config = dict(
    n_layer=9,
    d_model=384,
    n_experts=24,
    experts_per_token=2,
    d_expert=480,
    d_shared_expert=0,
    activation='mish',
    moe_layers=[1, 2, 3, 4, 5, 6, 7, 8],
    router_score='softmax',
    normalize_top_k=True,
    routed_scale=1.5,
    balance_loss=0.000755,
    balance_bias=True,
    router_cosine_scale=14.0,
    init_std_router=0.012,
    lr_router=0.00036,
    vocab_size=4373,
    norm='layernorm',
    norm_eps=1e-05,
    tie_embeddings=False,
    optimizer='adamw',
    lr=0.00161,
    beta1=0.9,
    beta2=0.98,
    grad_clip=1.0,
    batch_tokens=131072,
    seq_len=1024,
    train_tokens=700100000,
    steps=5342,
    dataset='wikipedia_en',
)
Below are experts of layer 2 (counted from 0) of a mixture-of-experts language model. Rows are named router (the router's row for the expert) and show model dimensions 256-319. Each number is 128 + 24 x the weight over its row's rms, rounded and kept within 0 to 255.
After each expert's rows: "comes before" lists some tokens at least twice as common just after its tokens as in all text. This comes from a sample of Wikipedia text that the model never trained on. Tokens count by the router's weight.

# expert 14
router [104 148 150 118 129 157 128 149 134 120 125 155 168 128 102 146  93 125 172 111 174 148 100 114 109 100 117 148  74 145 153 156 131 162  97 120 137 157  81 123 158 117  93 110 129 120 107 170 103 128  84 154 148 168 147 110 130 132 113 151 103 143 151 152]
comes before: "9", "0", "8", "7", "–", "6"

# expert 13
router [122 117 134 124 114  95 144 127 101 104 108 118  44 133 100 142 142 116 104 149 138 152 159 138 142 111 101 143 132 122 119  85 106 151 116 166 144 107 127 124 122 150 107 121 155 135 165 118 129 110 118 143 105 142 123  98 134 153  92  73  97 129 139 124]
comes before: " ", " |", " September", " –", " November", " October"

# expert 16
router [160 119 135 144 120 141 119 111 151 188 152 111 166 157 152 115 158 125 145  89  75 130 125 132  99 116 110 117 131 114 149 111 129 117 146 111 124 129  98 136  94 141 135 122 116 150 142 125 138 111 168 132 117 111 158 141 113 107 158 137  96 138 176 120]
comes before: "-", "|", "l", "C", "P", "N"

# expert 19
router [172 137 120 135 132 104 121 120 116  93  92 152 101  71 116 125 139 156 128 142  74 104 162 144 155  99 159 110 122 105 128 127 149 154 148  98 149 119 166 133 180 107 165 139 132 117 139 133 139 106 124 175 126 125 117 108 155 153 137 102 119 165 131 138]
comes before: " |", ";", "1", "3", " |\n", "4"

# expert 4
router [127 155 126 127 149 104 128 153 140 138 149 156 112 108 111 162  92 134 125 155 134 125 148 140 151  81 160 150 173 119 123 157 148 132 114 119 121 106 108 120 151 136 120 149  95 119 136 158 111 105 118 116 110 177 130 113 157 122  98 103  86 123 156 153]
comes before: "0", " the", ".", "%", "5", ")"

# expert 7
router [123  94 113 127  59 171 150 141 139 115 141  99 107 180 118  89 121 112 143 152 175 149 112 112 115 142 132 135 170 159 120  60 166 119 160 189 103  99 104 121 120 120 124 116 151 138  92 111 108 128 181 103 125 123 146 154  90 135 119 123 133 108 108 135]
comes before: " ", "2", "born", " first", " League", "S"

# expert 8
router [128 151 176 143 106 112 144  93  92 135  88 153  63 140 140 144 158 167  82 105 172  81 122 121 132 151 167 142 116 136 158 129 143 135 144 147 169  90 136 111 144 165  75 139 123 119 124 117 134 166 136 134 163 120 103 145 109 148 141 128 145 100 124 148]
comes before: ":", " |", " of", " in", ",", "\n"

# expert 6
router [193  90 132 155 142 142 109 156 136 129 147 137  97 143 119 175 131 126  92 172 170 123 128 123 136 138 129 137 163 130 130 132 138 116 119 127  74 145 151 169 141 147 138 141  97  97  81 136 161 120 162 116 140 118 139 140 118 124 113 150 134 140 106 119]
comes before: " the", " a", "=", " his", " York", " this"

# expert 9
router [154 153 148 133 136 121 126 116 123 152 126 129 135 117 161 149 145  64 126 150  86 114 142 161  87 155 101 110 139 110 123 133 125  75 138 106 167 156 125  91 149 165 155 123 119  76 144 128 130 141 101 117 135 129 133  75 107 111 157 127 101 167 123 165]
comes before: " |\n", " of", ",", "0", " been", " is"

# expert 0
router [ 54  87 134  79 144 120 136 110  78 111  94  71 155 164 152 158 137 132 141 109 127  95  67 161 164 145 157 115 147 195 129 115 105 125 137 122 134 150 142 126 128 186 158 137 132 105 118 152 136  93 131 157 115  74 120 133 165 137 139 178 108 154 101  84]
comes before: ",", " (", "'s", "\n", "i", "a"

# expert 23
router [114 131 116 133  89 128 138 108  90 133 123 118 138 105  87 121 130 146 118 124 116 162 147 118 158  84 134 119 105 101 177 138 118 137 166 101  68 115 121 168 104 143 148 117 142 154 120  74 121 175 102  93 135 119 115 113 131 169 139 149 146 135 140 119]
comes before: "1", "2", "3", "4", "5", "6"

# expert 2
router [138 133 146 123 138 128 135 114 123  93 121 168 106  78 121 127 122 118 131 123 138 131 151  96 132 148 168 139 113  91  94 163 101 170 126  89 146 130 168 138 120 103  90 146 135 146 160 158 134 101 100 113 155 185 116 143  96 153 134 125 149 116 154 154]
comes before: " to", " in", " of", "s", ",", " by"

# expert 10
router [143 116 130 191 189 146 129 111 132 101  83 108 176 168 118 119 125 122 139 172 109 159 171 117 120 124 109 139 129 127 124 149 164 139 123 183 119 144 117 134 115  91 125 128 138 147 141 142 104 122 137  88 113 135 150 185 111 124 148 121 143 137 119  98]
comes before: "1", "2", "9", "8", "\n", "3"